Experts of a small language model.
Size: 8 layers, width 192, vocabulary 8192, 14.4M parameters.
Below are experts of layer 2 (counted from 0) of a mixture-of-experts language model. Rows are named router (the router's row for the expert), gate (a neuron's input weights, with its number), up (a neuron's input weights, with its number) and show model dimensions 0-191. Each number is 128 + 32 x the weight over its row's rms, rounded and kept within 0 to 255. Numbers have three digits each.
After each expert's rows: "comes after" lists some tokens at least twice as common just before its tokens as in all text; "gets" lists some tokens that make up at least twice as much of what it gets as of all text. This comes from a sample of Wikipedia text that the model never trained on. Tokens count by the router's weight.

# expert 1
router:106142112079169133121126172142159131147137140159094143120123088130149135137212144131102118158126184122106122107196072110153121153142056111092153144108127184142128100137095108143181117166067187152141140082121103104066092064163165117121115117113127124148136199105153148119162164163131112125120134147125113131153064087155108187125138126153142151133108119106164164116083075126093118204139122207094128084122144166136172238074128100103149144117162092141142133122123068096147130122097115116145073188107103148140138120117105181153164102096109137043067081179112155160167108142133090093
gate7:137115213152128168148123119053139141148138129120123146131123139185140155167102171111184117119099149127049155149140126110163182124161128152140190087094166082154100124073195128117165116157160130140130115080093137132114202159159115098121123087135100153112197114100090070126106137173138119115111131176060167204098139147160119051109111120159181122135118135135150111119162154134107129116142129135094167192138080102136095154155141108080067147119170188188111099053123093172147065125128119153152126188081122114115139108126130171140094125125172090159120079081162162099133165162141130154
up7:169145170122151124139113115093127144125113154144091131195114178186114117163055113113127105165108142112134121181106127089097116117140140168111135149124181084153111112081122129123157173159127104114147085137121173108142109131087175097119144108176153104074212112111087125134075128128130107153131184159084147143113137122130139101135094101147121134163095188115128112095204125152061157131163135089148152155119107094103080163123149077116043088105151186166071133073121176130174036133147142087150109195093124154129139146114124195149104090144139119110099057127151076162199116174151170143
gate8:114166082109097126150167137097126136120141125123165157126133132096131098128080170156100073087112166173096138082183090124124106139127083099102121076125136154128113121186129156159154131100103118136118147102132167172146132168165125149128197131117161182136085170199129120150181137138084155096067162124151097131111092131143111173086075087181128078128171125132132096170088133129112161158102102054151110121125085125111209175106115152161125108129189163125202103120095160111096195103083103181173119115142047176125128130122145107135081090069071135092109086113098099091082094078126136094
up8:111140094112061082128099111087101146136140183109106107150130082141132097178106165124113125122168148157120107144173117112120155145111139137110105046152123101103122111132160151127063144094130173162156151149169079107131139150124108094096123060108099149149171122131142155141169169089177209199121113138145120135088146122138218152133129144128128125087176102149148116120065182147165101159063127066095089104165101074110073056149083081131148126129116083105095109174165129174152130131215140174118146153086155083099112186140194169102106101145096130152115151066116165141093126128131136131
comes after: " ", "\n", " 0", ")", " 1", " 2"
gets: " |", "|", ";", "|---|---|---|---|---|---|", "|---|---|---|---|---|", "|---|---|---|---|"

# expert 28
router:140144173103113084127170103084147141124228145110123147114098115134134163132115081146141135123149131134127114143184143144103053095109132163090119145134148115133132095149085123106190114084101156110118067153196134121133207167077141133151123126117126088161039157148230147162119142131141123130134138146105139118139133153133111147107160133141148133150170107136053149072096150128105103086128046125082131132129161135140144139143185127187081076109110128125160100088115108212107137134145105149130126161130084139095087156044145140213092144157125162147096114128097120104173061130085096073
gate6:112129125130083111139100130126156103136145178170113154123123176158149102164134158124098109091135148164157122115182135111167202133126121172106130203108185135144134129193088149133133150127173126109117168126098158154141138102159084077072162193100089130160123179151184106059127111107131144148071117151117139128143143131157111138172151135118170084129162157148129174100095115046096089065086064151128152159135194078160087084181096104151127143139142114108177104064056131173135118123067163165201077183113095186099099116166126167153119150129125097083146138111109146161128165138123119109
up6:083125119127118147175116160137120077166157143081110106178102182094099111215120071097134169161149132137094107180182119136171087127110151171137163129128137110107171198181149080179130129112066132136093150165155112113119152141175184142113093110121131093112127189166158076134091087140079155114118103136126130089110131097112108096135137201029120103142164102117111132136152163186167129142157105188094106173042097126146124142132078149125121073128148129066140135120092125102109108098129091138094088073131093180135118081113091123160140176092148120158135052181132133143107163119117122120
gate7:182126094116119085199083125112140100109129108135164161131138163132200155131097147118200168127124119191114147148119085052100126113141171141150093170170144118169174088193134118139118111150151153148180091070147143113129110128174107149166129132170114140148118176195124104103148127109117124109140096235158109101147139134177101151086098119139157128125127144124149129117141096110103143142126104090120069139118140115106116128182106152125141136070167130136178095208122111109086153115106088083114127202096218131098135088197167135075142107116191171121103183184159162145113177110114129111
up7:069134127103128098181204109117125118131111088150140137157158094102098121131168112110120101157136147107140087106095128136160199114166120138103199137104170136108120151111149106119093141123159094126137165165140170145120175140135146134196127088127136061109126109136097193146122118119042107075151110109129086084163106111148144169094117160118088126153134182140121130166154101101150143166143099122095158123131145131198123208090107142072126118128088158123138129048100139083115103126119113156149117146164126117078118117106160142162027135050146144161134142070042093118200085125155201165
comes after: "\n", "-", " ", " 1", " 2", " Preceded"
gets: ":", " |", "-", " –", "s:", ";"

# expert 18
router:055137156143084131091049104065118145112091133123170117074087126149148130133119154107103120123145112103146153137144141092094138137111142076126135143115161121081144134152094134157129163140106107123123148098159109107130213140181132106120129124035135065149140125151080140130045163163118105081096158189113135107136081108116086167100138156131137080128139185134112190169129106188147114141076120193140130101159136178130136164082114150141128120108039112103159111089171143128100130160123209159093148064117176049152132137139149146097062110112135140080134098124084149143184149084159097124
gate1:135206145110140169159127206153111144116141167190102128098187117131137094141137109104150168149151083106217150119155093097109116122114170087162114162150125101163169176155150119067126160117130129090138100129121096106146119168138200155149137080092138161157179096136188164119126156201134107146114097120072116185148177133152108070063117169130137079193091097096113175174153149155104128133118145147103177104130148149111171108201113129120111155136101116116131178165082167061064160121138074145108100102141109156129107135162170172166130108116145143081150090101134160104131142170081138160
up1:134191123138097182136133152140161108101181145131097144099133175086179156178131106084186133148109158168116163106152165173170185104136128091100064133134182141174158142165152151140122151145067108107142167209094185108130076126074107175128095120142128100104136134167145158087124116164104136116135143126115124138118163124076073150097109119120067100095120127123086199141136107162142138096101141072121121127155098187176117122127129123074183158065110166089113129065138144134083160134128130114171078158141150176139152136159128142130121157185118118123130191146197131089168186086070159187
gate2:115179092095135112135148099116118110157107133102128179084109122128125164115162153083125073097159087106152146118100085149134160100155128126102128153109145158104170123132094177120122126159124128141090133058164104096114083138118143130169156116132130141149116132052096153133108144163185150117121152070147117171061103137085180144133130116157145099104124180134105144121167117122128133118190144102085122089207111111105103118132129217137125089190123143130153155182081127121140114108176102076141106157160096191108104053132073061090118142187098124099075161153032207180090118081179128119
up2:124149115183162135157108171087157188074188119189137077180131123137075106133100142176083130115141126129118101107138179137119112191208094139136131088149117114062119121148156116075057123131156122101143165128090092117129158154166108119128128109169130097133173130156193100153146125078081093117138124139096101113117105113186037114106121077164158138171147124117134128111108090120149100175119148117097087159163134149179189179153119154086057147117131102166163132143173146110142156136161137156098159122139151096173149141168107155138101138055075126140160079109128103075066167158185163153
comes after: " of", " in", " to", " for", " with", " as"
gets: " the", " a", " The", "'s", " his", " an"

# expert 8
router:146138133140173108113130088109148175190107146037143131175169173120130168100144106155150137134083152160131113072134133165093129083076097119131137141125167147119169120147106118105122092063125111123132132137132121195073121172136117077169127154102121093141117119113077119123108138162095073154113146143111153110150127110175107174077178105144128085052140140117150096126108190149151085120151242220087089134139146113151120098143104141093088135103117096113119062082031120124169113152192115161093151129137137087146107138166170135132160110123090126150128123113118169051136188152143151099
gate27:167094108082086113165123165108139188166133157094067166233154193102206077075136136107157155100150091124123143094068097112142132092165178116134132092122118164158101178096163118089125071123117106154164135143106122147150168098161142142095150118115112136127119159078136175159107080157079166114123143099077137081132063096121171121081116161196080085184120141142173087138111146160117119098125086152127101098140109145113140133109092169159103098098096121137075147131117175110109081145144134131162136167098092122113197131147129155187129162146159185090118125193078113098158141101088133142
up27:077148115157108194112122115124167144090079073146188165057086085155123130134173127143079132159099157150146121187185143121144149153145089118067167134039122126125160097109101154101078081081179105160116112154165108131141076128095165074086121135109142121135165096151118116078171129099200178097160063080086106165113166129131130108104096129113185118188150089099047146089152114110118096115154156144133183185173110097104104088140142119116123154181171102086094159150194111127118118078095159112084132109114138126117124142103129130110165140110135134122083103100138179126124152139153138175
gate28:083114108143153124113107151189151112164113090109084099145163072106118124115097172080136105116125099111164118141149138096102138107117108179137103116141111164128185155158139184036055126141096144143147132127167077184130182130106082095118171111121117169164125156087081104109160136134131103127045114121126135133187140099208102081103079139090152109092135104099163158124091136143101117164171140112099141113126115107124125137094062135112134195087096086090183092132109165161102143139158200153072118106176121149125160153179078127103158194117186056161064142109125109092114145093130131142
up28:196120172104134123143139094126090070110111152138132064098109177137131105099124089099122194142087115101122100107111129130117130089138119106121183127101117069129144194135134074157147243149148105139195100090092146143114130116133147097108108152125157161142076127130193155119102096098144111072183136104138136153161151177123159089156151120121120158139107139133086084122144103104088140069106142152102148101105145143151082123128211073090155055099093204120093132158119109080130141149115046116128158124152078103149160170152133103108077062163139099101116119142155187138156157138111058146
comes after: "\n", ".", " L", "\n ", " C", "s."
gets: "-", "|", " In", "In", " he", " On"

# expert 23
router:090146154131139111091104137089101116161156100088097148118131090081134142093135113137161120137135186110141146065096075148210165146072143109167184113111115133155119120155131077154171100114047110127105118142130159082115141145083144130143131141094145122185149201065178097136145153132123162130110131134121149024075103096125112160124121093133146154153122115174069159127117112113125095145139187108092130133178197076145127180140092131125149115097092134116148080160168166202159111122145127150139121072108171075122161120057137125181119102160136143164107155168106176086142165090189095075
gate4:108169103201104103123095137151103119127073135142134165114102179127150102103074135159196158121101151126130132147098098148136067133112129178157109103081109084084108087162098168183119106121156121174124164139167113123101101139108123174184079108147114138126110157137147071157078167163131140186132085119088139113098087113098187134171145145184148148154123095140143087152135144188071076168172157160096108118101152056106088149134165130115155126175116152101114138140077088205068081104099113165120108114143080100142139089147140165157070081155125148128192138090127174115103112178114190077
up4:112098077147114182160172079118215161109175149162059145101136072101178111154131179171125098155108125109164142081127095065159162175054115129091146090111134098126119078164064130154171137144090157098135095139157084115132121161109128124126094138110103110103094145160156139078130116131112118123154121121168119137132136120108136146155140094146095151099178172114136126182089124150145111113139186132160138121168132153155172141100127070095093214188080111200075096088190132122107052086087165148110138138192088132109151128166122180137152071162106152099157155109126110093101146156125097143
gate5:129160178079099089128173115082131119179115149101153129155123130155142146114128192121156127150123139097165122003167119176160130155094159141180125138148074148110164093119127153126133109177141124152090133102144096132148103124100120088164130152075161100104156171105128185185068171086131200190128097110111047154129127131148137078138172153134138164102081176114098111115167177126170089111114119107139101152163165136132152184125089131162098125114094071143118171189132118137163156085164134096061104115107132141072136159197089146120156135185172129161116157068148129142123133094176145126
up5:081186090112150096102127125147117133142079136186176092123080111159117144168136128154138091127144158108179143156121152097167111110074095058192176134195142159142134090082100141116118099161176124123127048100100117138163101141166119077140088142146111098143127079089110107116143100181101146117130128121114124136106140104179156062124113121117108120138147181117093068124103116126134112136104103067136145084131112125124147087129180171139110119161179084106150154185170155140098101114066152114142157091187156115128073132150133192088177152162142105106147064039078076125114178172137099065
comes after: " |", "|", ":", ";", " /", "″N"
gets: " for", " 0", " 1", " 2", " 3", " 4"

# expert 19
router:125155132044175092128137108137156140093122104113174118190089136073125152138164128196124173128142171141124178145117163049102067129092096143099139086070178153141130101101131093075149162075112121077121085127150170113161128136166143133130130128095146076145122121205140107136123156176102142104083077135140129117097119134130122126112219105138142148114166149165142095147124142120105142199166193140093126098161213085136155100124142131115127091136118101084128108035143094165205140132149129141124132158114139058120179099110137149122109153166194110120120109154131152082083103066144142135
gate7:096161140129140116171134129089111126178162111145099118105119134129166148125145179146110073141128087147108097105056154101116086123199147102088142127130131086112120135160098109085119178131151110100081113127138140162122139149104102099224119182138100186176185174078093124168187164107065145180080210165081099085195154147104131132064095125156131046120128144062104107151160158120161095157084068119162133116126141122120082163110110127134071133110131133144117073127112079127093156173110135108144136095121120091157136120166098126097113182144122053112105154102127165162135117113130167072
up7:133134081106160107110107091084128138119173123093141136206116110135073096137121136090137162172150107110081093143110098073095135126144058182130115153195142147104156133169129136100119130131146117114103110104138165138217095123093143112113180092104122124106125116077067102081164134139112143142059163159189154189107159144174107068133091129122140119157123097172103115141168128083116133175126121086148078139088152113114099117101161134099078144141179142122085122097088109147147022113173167112118130134118135117121169115035191192096067148149110088153159092126098155092121090093122141158
gate8:165122106115129153112122123162119139156087132116148128133139091132082153174153134099182044167136103109149123121143089082055069057142162126132146120109202115171147102146149150089152075147123059089104147120104158130144092140199163128181089093085103128128187197109092112162113173132127113138149081138181147102092080150150122136080186128162105138147119120133104140156088178118147095128101066113159155118133107133127165041106154109188074173132114187157137119132106143120092165195114096144157099109158093162125149137119192129077080112143098120137082136113145120110124149105077197149
up8:158177067141102087108141037099161127151158103132073088143136156154118069095133097147170152079080172126146143130141112137135153106169093151111080083127088162098114123135150090189144145095115187127151105101154152133084145123150146080122126175126137126098126145154172092144214098149108159130164163104126129159160115132099049105148157126049121077139108104110116165159099122116074111150088174222106191140158164168123090168135058177134163145095128139108092117128167091173144161126133168126117134101104157124180098129163110112173145075126146094079154135145146078131160115065144103129
comes after: "\n", "-", "/", "===", "\"", " \""
gets: " (", " N", " L", " C", " R", " H"

# expert 20
router:117128152141217070102115117131108143155124146100210048148106129098157133113136085151152149137088158056170107133200135133182067133113138065161128140106169130120178120114108118177137095045120132118106167159168135137115124068189118116157097154112152094113130140067099214110121125170086094127127087146126158073082124113134119129119102099178152135096161106165110094171091155203097124101133158194113117135112093149101136139101130145096166076073081117122158145169136042145159158118151070167108120162159134100113144141124074108126155128173157154126137122166137117105137101138156126140
gate13:123151141126148112104152120139052158116122160083155149074102094118121097130137097164120148116095120063161149105120111178142102142156081116120140080139126120186124092117167131069126156132113151105117174134188102085193137150167088162157164167081152105135124074082158085114154143221123114173162118132081160137126052149134144102140098090127126073099133134129121121132207181091145196184094099124122074128120088123083115106075122141119123078128084116148128151184200149053098126114150105164137139152103129100137088070127149145097161165110181170163142161158133086110171146113176164135
up13:108145127160108090134140110159133094056136118193094147110069136087127092132158133151109170155130120133122120101196204148117172092071106113110162118105129138077098138115094116144218136163138111102103158142066119136138153108165130137077113171108111134144123109131147037105157185121159095152176114162183081139122103144158186179139092082107158161119139152148127165128115190143169114142130153122131189138069138050155187124150098123065165138081094172125120152085136119075177095160142127081151082166121151126143115159129130159110109098117147156121153073075097085136150095125064119088
gate14:109136132117138149155094120159154072126123133158109195169137108073159112093065135077134113176123164075107069126123153126127128126158196185104129078131156151138167113137141167140095153069114196184200108194136206084136060146097126131118116073113145146125109146090108113146083076074094106138167149141105104113081134106157090157134146081114116144100148046176169136182123126125124156146147121132105141151105162143120163182084125152183177122136155152107141118106119116139151182116162112147152140082108123149135041170151146186138083154156117123146142123111080128113095076098168168173
up14:145117097080096189130094168122140117158078100163092148134145148126068107146110130113131174183169209037102099110130122180082127132155142177192078117115055140107137128149112111105138170118126155142142120150139188120116056109087102059098101085126202125161140151093151111141079079097162110080137128097141088096156095141164110097162160112077122145135118153144135103139133141125127146116072094103107154122156152124177127140100106117180152124149131115069155105118150140158169106084137133105096191131119193151097071179122123159095055083188084159154127130104130117150069164160138150128
comes after: " |", "|", "-", ":", ";", " –;"
gets: " ", "=", " /", " and", " de", " un"

# expert 6
router:093149144103165115112112099121174132117115111063184050220150114121117144128150070142132128196123171119132167067213121076099094092095152141167144126119170173132126094138110121133156151129133150107133119127147147143102183114133127152144086150108144148146097205112115141093115159161140112101091092128108171085088098076147129120097148104143186138114126129088178141115139126149111081152128159107090093128170166076153176140078106148099098060096077075117149117120148124144117116114137118140114095179129179130056118147167077132089136124232176179059117122149165170129130084158121113109
gate9:122131138128148115139114093141172136087108078093139153125132096185065138112186148122145142132090124067101117142112111117132111134153141209076090133078113182111120107156119148141106117135190168180094086137137161108149146133173093152090156102129083096132127203099116149137131099117128160127147117119067240073172142128163086115111169097160157159179172177133138173039140105100126141124126203135112161109138135153165144120160117118085136147089148105075060116122178115087164162117177095121142174095116168151077174112154169134131104080138193145174157097100138112114170120122122095098
up9:077133101150143109163189116178122156150077119127130184136177136161094115068128180117144180123143114138099122164157184157177101114147129145058087129066149129160137165137139151113146092125131104158097132118093078096098101058178134103131160113140118179101167150123157109126146098087150092116154132076109203085215093180149131114092155108145102156132157135129176114086098128103126105128080207110155106089104149153127073132118097126119103182155128114067061126161200122160145112181179160135177166177096175095126122126129156120176092138158101134166088136087105163113120080127108133126
gate10:106141175092089147090168103125134135163058114130082107124158084105151136141150136147129112159109166194112156107130144090130142111143145158160100114213109133074067136123135152132151138079096168103137119144086121150064124211110162161096108160154101171115086111116122122119116150111118109112110059076116099116171131150067136144062156142172121146064073064112146092154095094134115126155159091114114074108120108106161123137096068191174081095071057115119183112133112150127130132165148141103114114118160151185118155118166082142088079125180077048069118134093099102118126144114096116129
up10:158102151088050155132200150130123139131125130095095096095138101135081133119127088152108078168112127140174160124133081114240072144150126146128083175189130151087129130192146111161113122138111091107143158142115170093103124086157125136135105134138164074163120149143169162115082089082103090133114121150131079121128158140098129161087184072136040131133112163095127141150096112091120144089110163072123140112133189119150161124135107109148120149101139135159183098151111169091115151126134133121183117119149151110080145126106111153195135132193091089191179163151144251095134145130104161123
comes after: " |", "-", "|", ".", " (", " un"
gets: " ", " In", "op", " Ch", "ro", " Al"

# expert 29
router:143151132174153127134089119164122135163147151066093081147088091166126114121157150121179164135175106075150128128144162113125118099163056080146133123085136155158131135127097100154120208163130162130087159212116148099145136200099153103187084159133148140127086165132072093144106108142158080074111125112134137166160152151082150122132144102119139141085149096133105131038090136168119121102098124137091094146149169061107117163129132102094116100126168137147150096121113166125111042158133199122094066129123187087055095130129086137148073130087090109139132158179075134136152138079161136183
gate4:077109160137080207135060107086137118106071131114124161180139198127127114121103098090110139134164125114166106120126166136185160113136118144159124144140112108114169072108099108100127134059155154125106143099092111154210096150180104123148143151116160141212104131119176136113134079047091111086135139124073143159157077172124088088093124139108129110099136103115120117085104102074144136219110064122149107127134106112168111134129195069123141120176146091116074091120129137114154133099125190111197179113144116176157153113099148166127164141130122066129182145097111095099148146133176089164
up4:136135136129138132071097083200061093073145124142152126144141070072097106117150137081119150196092097133081125114191099115133108141126079190128104155115128132099200076161043185166140171159135125172139142158104104088166094180115143120113098169181067135162132144127169060125110130178101132180143108147138152133085092122134159146119084112077086142113122122157148138083124118117113155135120154133107156066136154113148131107158121104139084084195158110120105080082150093172157094167149118111100111086168111089094116148103149136097110118121158093131088163096183150183167098161098149183
gate5:194183126179126166108109170092172099128108124125163165142090136080206089112153135136127099179110114146145114114118138104107089180183146162096097188178109151135162100123092093167132137108093118135116147123097064119180106185136156152141171134191131096084130151143138125156160127106104077089112122074105173134196162053101128147152119132141122086127153179154067109118111111088122105126117126047160167182082119152135169144171098123185118116102113109109151080140120090105150092137132126127123105129160115092211119159156175113145121075136149139138080072177126113111190142157144200150
up5:193159139155121140139196157158144090150129117153142126120080124106181098173114107143140069182174117183123152104104085070121124152123144137112100114148124119082135109143151093132112108119090129074135129163162098082139131219168149160214132135194153095079117097165146119160156150138104122053110114130122186102183167085128108141123131132135084103131142184088121092150135194116102127085145127080161172181075136138179157116128110119142140117078148069123123140170124074128140103134114098060119148070144128107213108137125154142123115053179190147104129087138095097143146131125124182149
comes after: "\n", " |", ".", " =", "==", ")"
gets: "\n", "==", "===", " ==", ".", " \""

# expert 14
router:128118139133168119109128162098158153172190108032150061123116146090104112068165120255184165138182116106139089108110127102133110150102130092182138171131174169168164106114131148182132097128078142092121123122130144118061105051133144125121130145122129125146127141096110175125048180175073135102095137143083141073136140131158142120107165113151134129132115143126057142148124163138118119106146158118101094130130152061145103146122140115162140141083113085101082113100160125145096084155129157132129095086107151142148166198135120114117164032133161133079128134135132178136095159076130113191
gate8:154105162126077149169100163089106097154194103187103125129137103085151071105133163136138123115096168180190143123115195087115098125104123096108137172114140158120115060126152155080124150095171103181119106110183132133142085118156128116114119121108098126064131097119074200126118133132156101171142088136107087158155098067134095144061134104133169116104182119229149117093103154113074094201072130176077081137137144167105053127124122136090125121149156168106139113143166146137154107164142121095151153107186154155122158102144124126104179100108103085124101172072083099115140118072158122143
up8:112087128062130101134168098168102131107117107107123065145125099120083104135109176076113180122139039116173170107152126171110143168106148094101116108107143139180108133243137122080103122145075155084189107118149138120095134167102145134147085122172078110123136181173118101118177150149140127147150127135120141145157154206181091063091135153130128104151163150103108119117101068129132158163112117101149130133085140047126139135076102206126151139068130103112178131141073145129137113207109118155136155101139084181051155149177150114091082103148121107125130134130118105093085126099104121146
gate9:154094206154133132113082149149099093164129128144145097097122127075141109167149145146133147150135125173104130089121180115157154066124117126179060064086142097079138105070164134153207136136097194173132150069143152076080159053140142080119113096183111105172139114137156160109134174126145115143116123092094147085145162086139099119117132116100097152079139156165118148146154130185137128105118138177176178159175081066123115094127132139174138143127115102087083115078189126139149151134154118125148077190095086068122062095121085176187123095154126137129184120128138095127170118158129161121
up9:116129087157111132081134128121183168151136092118116156078124110135136142105123089143144093087131132122158108171152088078167129132142117089117127122138079110135147149088113140116112125065111121069175118171127105160120154215153167152071151107066135147099144137128109094062128129187131178131126130099190123179102137174055074157136126141168119115164103123099125105064126155095127107230067153116075116098066144133183161108149157126153124103102112168133139164180092098100188110118096142161056122134125131117198160052135119128068116131120193131165068125123178135135155104142144127133
comes after: " the", "-", " of", " and", ":", "|"
gets: " S", " B", " P", " D", " M", " L"